{
  "n_layer": 12,
  "d_model": 224,
  "n_experts": 48,
  "experts_per_token": 2,
  "d_expert": 96,
  "d_shared_expert": 0,
  "activation": "tanh_gelu",
  "moe_layers": [1, 2, 3, 4, 5, 6, 7, 8, 9, 10, 11],
  "router_score": "softmax",
  "normalize_top_k": true,
  "routed_scale": 1.41,
  "balance_loss": 0.00347,
  "balance_bias": false,
  "router_noise": 0.1,
  "init_std_router": 0.0157,
  "lr_router": 0.00113,
  "n_head": 4,
  "n_kv_head": 4,
  "head_dim": 64,
  "vocab_size": 32768,
  "norm": "layernorm",
  "norm_place": "pre",
  "norm_eps": 1e-06,
  "positions": "learned",
  "qk_norm": false,
  "attn_scale": 0.125,
  "tie_embeddings": false,
  "parallel_block": false,
  "init": "trunc",
  "init_std_qkv": 0.0356,
  "init_std_o": 0.0442,
  "init_std_up": 0.0509,
  "init_std_down": 0.0509,
  "optimizer": "muon_hyperball",
  "lr": 0.00641,
  "lr_mult_o": 1.39,
  "beta1": 0.95,
  "lr_head": 0.00693,
  "grad_clip": 2.0,
  "warmup_steps": 200,
  "schedule": "wsd",
  "decay_fraction": 1.0,
  "decay_shape": "linear",
  "final_lr_fraction": 0.0,
  "batch_tokens": 65536,
  "seq_len": 1024,
  "doc_mask": true,
  "train_tokens": 274200000,
  "steps": 4184,
  "dataset": "wikipedia_en"
}
Below are experts of layer 8 (counted from 0) of a mixture-of-experts language model. Rows are named router (the router's row for the expert), up (a neuron's input weights, with its number) and show model dimensions 0-223. Each number is 200 + 40 x the weight over its row's rms, rounded and kept within 0 to 999.
After each expert's rows: a language model's description of what the expert responds to. This comes from a sample of Wikipedia text that the model never trained on.

# expert 15
router,150,163,165,154,178,202,164,175,225,214,223,233,202,138,254,276,183,244,217,184,243,179,240,173,237,158,207,152,216,250,264,150,215,206,213,216,167,231,156,264,259,254,217,170,179,153,189,185,126,206,227,228,265,290,177,118,159,196,201,200,194,214,147,172,224,185,158,140,197,161,129,131,133,206,254,181,227,240,195,163,203,139,186,250,129,158,249,204,196,167,181,132,208,232,183,252,193,173,243,280,203,128,219,184,191,221,198,232,211,149,195,205,228,256,186,238,197,214,184,186,269,231,173,187,227,266,217,201,130,168,218,242,133,228,174,193,217,286,155,200,202,181,224,142,177,237,244,157,235,149,159,147,229,296,237,214,115,235,155,141,190,180,249,239,187,199,196,194,241,197,186,231,234,245,268,248,219,227,201,175,227,170,200,233,162,118,173,163,247,134,205,149,177,211,187,236,187,249,229,154,136,167,202,184,192,210,264,129,169,246,224,261,167,296,240,151,186,153,266,230,186,163,242,261
up1,214,215,261,212,251,268,148,185,283,99,196,221,255,150,216,219,231,167,173,185,220,200,233,191,184,244,148,263,198,244,252,290,200,143,216,202,172,222,192,226,158,212,176,193,225,281,166,159,160,237,215,160,156,202,181,223,231,236,266,238,156,153,231,131,257,150,219,216,283,193,144,226,221,182,141,189,248,99,169,196,180,171,290,166,151,205,256,282,168,225,127,144,181,210,261,171,227,210,163,222,228,165,213,226,182,147,206,200,245,178,251,191,242,201,180,166,216,152,156,211,195,182,216,183,200,161,250,169,153,172,223,187,103,212,182,195,152,219,257,209,244,296,214,219,162,234,200,204,237,157,218,227,183,144,226,155,241,154,231,259,178,208,102,274,193,197,254,197,194,165,187,199,117,208,221,249,217,236,158,73,208,197,213,223,210,187,146,238,193,210,180,217,149,156,206,127,152,224,210,198,159,261,163,256,183,141,200,227,206,266,221,204,181,175,146,173,230,196,232,191,209,157,168,200
It responds to: Standalone numerals and final digit pieces in table cells, dates, and statistics, e.g. 22 July, 11 October, 183|8|.

# expert 30
router,176,193,157,179,247,219,207,228,172,254,208,207,223,147,236,237,200,187,241,189,268,220,203,223,150,145,176,179,250,252,172,263,193,170,245,274,153,161,145,199,235,225,220,170,216,200,169,239,247,207,185,168,183,218,229,204,257,146,156,147,140,168,194,173,171,242,137,197,155,245,192,137,200,182,269,178,269,193,183,166,182,163,209,156,204,147,235,166,156,145,183,198,229,207,224,127,194,250,133,201,236,140,142,200,177,252,229,174,233,281,145,105,254,173,206,175,158,151,183,183,186,218,204,243,208,213,157,199,229,176,242,237,157,103,226,272,254,191,223,189,191,122,230,198,150,217,117,270,127,224,241,199,220,224,236,195,195,216,251,213,253,164,85,296,210,183,237,207,215,193,221,200,197,151,193,184,216,230,165,268,236,199,230,237,152,208,131,194,257,191,199,238,228,242,188,227,153,226,189,173,143,150,221,209,272,221,253,185,142,184,116,219,136,192,180,157,183,224,306,278,236,235,173,188
up2,160,173,187,164,242,172,201,168,193,200,244,243,146,193,219,151,174,193,208,182,196,135,211,159,253,180,214,177,195,214,247,292,236,217,169,101,230,198,286,271,260,280,169,216,160,193,218,159,206,200,181,199,215,249,151,207,168,179,180,298,196,201,140,264,244,157,237,189,248,209,201,254,209,180,177,213,151,154,194,221,182,167,102,238,204,185,267,260,221,226,257,288,150,279,189,212,141,197,170,238,227,115,163,155,204,207,245,184,178,189,175,244,170,136,172,197,219,157,263,204,136,144,174,242,225,186,201,168,207,175,259,216,178,234,211,154,126,226,180,204,164,235,192,256,140,182,208,262,145,184,277,244,304,150,269,165,206,232,251,118,185,219,236,245,241,194,170,224,164,161,195,191,175,233,189,195,207,179,147,141,216,218,155,217,222,221,223,154,160,199,160,258,214,174,189,216,203,238,145,165,129,137,215,232,254,253,236,154,260,214,164,222,215,130,180,220,186,270,229,196,138,202,221,222
It responds to: Month names and the comma after a day or year in dates (August 29, 2008; On November 24), plus clause-ending commas.

# expert 47
router,134,182,204,178,169,192,199,223,214,173,222,262,162,249,228,170,218,245,210,194,214,199,167,233,178,179,197,194,211,222,165,206,192,267,229,256,189,239,194,212,191,172,186,199,200,210,214,179,140,150,151,251,209,186,340,197,210,246,217,188,253,187,210,179,201,138,128,190,230,166,96,143,172,228,135,163,108,163,185,187,154,171,133,84,272,228,191,192,177,256,228,235,223,233,161,188,183,216,202,209,201,188,184,310,254,219,172,157,179,203,187,213,167,180,147,213,224,213,189,190,219,236,295,241,167,174,185,162,156,308,212,194,258,239,169,195,182,221,181,277,201,165,210,236,211,272,123,193,215,194,178,221,148,236,222,173,213,204,213,247,126,157,241,210,183,151,227,219,221,258,206,191,204,224,219,188,141,148,240,183,134,268,275,224,205,213,124,161,245,320,196,238,171,222,209,232,160,174,203,235,188,183,222,137,224,240,108,270,197,268,282,249,239,215,181,215,204,186,199,197,202,200,181,131
up1,156,239,190,180,165,249,261,209,184,243,144,201,293,249,222,201,280,235,185,177,208,216,196,200,131,201,248,265,184,226,222,203,187,190,177,242,162,181,210,259,263,259,198,183,289,177,241,182,191,135,218,233,223,265,237,203,227,181,160,300,235,157,129,107,175,206,135,217,195,174,181,269,212,167,232,293,151,230,180,225,152,216,190,184,234,208,224,180,199,197,208,163,247,216,266,231,221,187,229,151,180,168,153,153,192,199,155,182,215,190,276,223,222,323,224,187,209,167,208,242,205,174,280,136,161,238,232,161,159,176,203,243,232,232,175,182,286,210,186,254,218,201,178,237,174,297,151,158,208,147,204,174,202,214,226,171,145,160,175,153,109,212,228,197,188,190,235,161,213,194,211,166,224,260,161,174,159,222,261,259,190,313,186,222,200,153,175,236,225,107,167,128,157,160,233,218,136,171,225,291,193,163,155,231,164,152,166,231,180,195,199,171,201,200,181,199,143,180,229,209,209,197,218,222
It responds to: Prepositions like on, for, with, about, against after a verb in career narratives, e.g. signed on 9 October, known for.

# expert 12
router,154,220,166,202,140,203,223,169,237,114,228,263,246,245,171,181,250,160,265,175,224,181,249,187,251,168,155,201,201,160,179,120,147,172,200,141,184,153,229,192,259,141,168,237,233,221,216,186,226,138,196,157,187,137,190,191,130,218,166,163,197,299,235,244,225,283,159,220,194,188,233,148,216,287,227,168,204,232,220,227,198,203,132,221,167,167,164,194,199,255,123,195,192,253,234,164,179,249,206,190,208,264,197,214,152,126,153,223,126,155,207,202,233,167,186,190,233,233,209,157,178,232,161,209,199,224,194,187,205,261,134,236,195,223,245,170,142,158,241,161,270,135,219,269,221,179,214,170,148,175,141,146,181,203,181,245,122,196,206,196,155,187,159,251,198,262,151,175,305,249,215,250,256,210,236,210,195,271,301,233,220,225,220,179,134,223,205,221,190,175,254,218,186,254,243,236,235,218,165,217,217,252,209,194,167,147,219,232,243,207,291,200,195,252,182,174,216,98,224,197,172,253,188,152
up1,237,179,236,208,201,233,178,230,238,167,258,167,242,219,210,238,243,251,183,259,201,212,217,214,156,238,232,239,229,166,284,223,179,159,215,202,226,190,286,210,163,154,107,112,219,223,207,195,112,202,219,176,244,175,142,188,186,175,167,305,235,237,156,227,239,227,258,206,196,207,126,206,185,163,241,189,213,160,155,256,186,146,236,235,216,181,280,180,149,237,140,184,219,141,301,245,182,178,193,162,205,239,188,111,236,248,133,179,193,203,146,144,194,165,234,246,209,204,148,252,126,304,167,181,237,135,183,227,169,252,220,144,225,235,218,206,241,223,244,221,236,174,236,192,149,270,256,230,188,126,171,201,204,165,176,141,257,133,208,232,149,230,175,163,242,228,172,226,279,205,223,112,188,118,195,185,155,174,222,194,222,176,158,246,279,201,224,180,146,184,189,176,209,188,242,191,229,245,186,160,223,198,168,181,187,178,195,191,242,209,213,175,143,98,205,173,202,211,278,217,216,174,181,202
It responds to: Past participles and reporting verbs after was, is or a comma, such as said, announced, located, known, due, According.

# expert 26
router,207,206,213,144,202,234,144,255,202,220,249,160,144,158,195,181,231,196,243,199,256,235,183,233,182,181,213,272,186,194,201,208,242,132,182,190,204,146,278,168,183,322,200,157,233,244,258,174,188,137,210,158,197,212,156,208,228,133,215,224,191,197,152,112,208,187,197,253,127,171,202,171,204,233,226,212,163,131,217,193,194,201,223,279,157,161,281,185,225,226,220,173,258,189,190,185,198,218,221,164,203,189,196,220,193,184,137,144,204,163,222,182,210,227,210,223,179,175,136,225,142,181,202,240,176,222,222,105,246,259,150,225,170,208,216,184,261,124,161,243,170,277,109,195,209,185,140,151,173,104,169,236,238,118,170,188,179,143,167,138,167,270,292,130,171,236,178,202,181,275,230,219,206,148,228,185,229,205,188,217,251,260,203,273,236,138,138,286,255,174,186,230,215,148,262,213,252,241,241,239,235,235,193,217,172,220,197,186,183,182,251,188,170,179,219,233,191,200,150,219,272,144,179,253
up1,160,231,242,175,173,193,196,90,148,182,184,123,164,242,260,187,148,231,198,167,269,211,234,193,172,134,193,227,207,163,217,160,179,166,161,222,196,137,220,200,157,217,189,206,256,263,266,162,194,160,249,181,131,207,184,154,146,215,191,227,220,162,172,235,151,194,198,202,221,217,181,189,230,163,212,157,191,176,176,173,159,206,178,241,220,173,175,218,251,172,150,201,215,244,283,205,232,141,183,118,219,276,222,183,174,221,292,142,259,194,183,164,168,110,130,294,215,173,212,161,260,237,201,284,161,156,176,294,234,244,227,200,212,179,235,178,266,215,167,210,175,170,186,127,158,250,165,283,268,209,265,234,295,264,149,207,301,156,172,193,241,191,242,173,136,192,173,200,175,157,157,218,162,210,179,162,178,192,171,196,242,191,169,175,236,142,204,168,153,211,195,201,279,230,177,242,213,276,179,210,224,212,216,174,167,179,226,259,228,199,246,172,256,220,202,217,188,235,104,194,184,189,152,182
It responds to: Sports match and tournament words, mostly in football reports and score tables (first leg, first round, Cup, Goals, Pts, scored runs).

# expert 14
router,214,284,173,213,148,161,176,230,179,211,148,223,189,192,145,254,165,165,180,199,190,287,269,185,207,204,195,219,166,213,226,166,147,150,180,167,219,176,197,200,212,150,226,123,206,256,243,219,221,186,218,151,206,206,200,247,198,226,169,212,258,245,223,254,186,275,189,194,196,210,180,232,188,180,220,248,221,175,135,161,190,159,243,144,229,226,241,160,170,157,202,275,164,242,229,203,258,217,147,202,229,183,210,221,189,205,245,230,243,245,172,128,179,136,185,172,179,257,300,143,142,210,206,245,181,205,187,229,231,197,158,267,151,220,176,289,214,164,194,115,259,149,171,207,179,251,318,173,129,195,169,271,204,228,207,231,202,185,212,188,252,218,187,180,202,141,192,162,134,281,254,225,220,179,109,183,257,295,187,162,183,214,243,210,239,193,253,163,172,189,240,207,184,186,235,151,264,225,177,222,179,207,237,203,188,257,78,125,177,253,139,223,145,148,235,256,185,145,246,221,207,215,144,187
up1,214,208,184,194,216,296,205,245,215,158,186,262,162,194,196,77,150,208,157,173,112,159,156,179,147,214,156,163,161,234,183,205,218,223,145,158,231,216,264,198,256,173,191,253,157,128,168,205,187,203,185,177,133,235,114,225,175,215,201,204,257,187,239,214,175,139,264,134,193,228,211,201,163,214,187,168,192,226,187,217,120,194,197,244,139,212,254,244,208,236,166,217,255,207,189,178,203,267,200,152,227,210,147,251,226,197,155,158,93,176,202,213,283,247,211,138,217,233,206,240,241,185,165,121,199,205,248,170,268,112,212,230,318,200,200,147,178,238,204,202,220,214,191,215,246,166,241,241,209,204,174,252,275,188,158,169,195,218,173,183,222,166,150,251,316,203,216,187,205,240,188,189,170,115,252,203,245,154,234,200,152,170,242,226,263,204,154,209,151,209,273,205,203,207,160,235,189,217,132,205,184,220,218,174,181,210,207,193,238,242,234,195,162,182,204,142,248,136,257,259,248,220,225,261
It responds to: Commas listing occupations or items after a noun, especially in biography openings (Scottish nobleman, landowner), plus occupation nouns like footballer, politician.

# expert 1
router,237,133,315,256,208,124,262,277,195,152,225,164,178,170,188,176,141,258,206,228,159,261,206,139,242,202,167,252,198,162,154,166,268,208,210,166,236,210,262,228,200,199,123,223,269,250,282,194,175,211,212,176,198,177,266,210,158,166,172,265,247,193,183,213,278,168,183,203,211,217,259,256,263,197,181,242,174,203,193,279,226,211,175,170,232,237,241,251,245,248,202,224,248,176,156,164,216,174,138,223,190,280,196,194,203,166,209,166,189,300,172,253,270,143,221,243,142,240,112,158,221,181,199,145,283,187,198,145,184,192,209,190,232,164,161,267,216,199,283,110,167,209,221,234,195,206,171,194,213,186,190,166,144,163,200,239,202,197,251,146,266,193,237,230,201,223,240,188,190,251,238,189,238,189,236,148,150,137,162,200,221,209,172,196,200,148,179,193,178,188,199,200,181,215,130,214,171,192,217,130,203,220,200,206,168,295,138,263,186,157,162,143,129,171,179,204,208,154,131,206,211,217,195,205
up2,203,210,177,212,308,273,197,196,255,231,118,136,179,188,139,194,221,196,209,185,212,207,241,234,227,278,251,174,204,210,141,173,208,165,141,269,243,199,134,217,177,198,250,209,173,230,249,164,166,234,194,185,267,211,177,145,219,187,184,142,238,199,175,214,138,254,245,225,239,159,181,191,233,159,174,167,266,144,278,161,276,169,247,251,208,246,164,211,263,251,157,213,216,206,197,218,228,158,176,237,222,184,180,186,247,219,163,220,212,231,187,228,160,269,228,104,214,203,191,239,129,142,267,277,153,225,206,222,196,129,168,200,223,246,202,136,232,204,208,181,208,261,180,246,163,231,269,165,214,126,207,198,213,249,241,159,167,160,207,169,235,204,213,221,260,193,212,175,174,83,210,239,190,146,129,199,167,236,196,174,219,237,163,163,140,230,207,145,138,188,116,149,187,107,147,232,178,221,196,140,244,196,160,231,162,217,254,129,163,141,263,189,232,231,206,191,254,219,224,207,218,235,176,204
It responds to: Prepositions, conjunctions and articles after a noun or verb in running prose, such as by, of, against, because, under.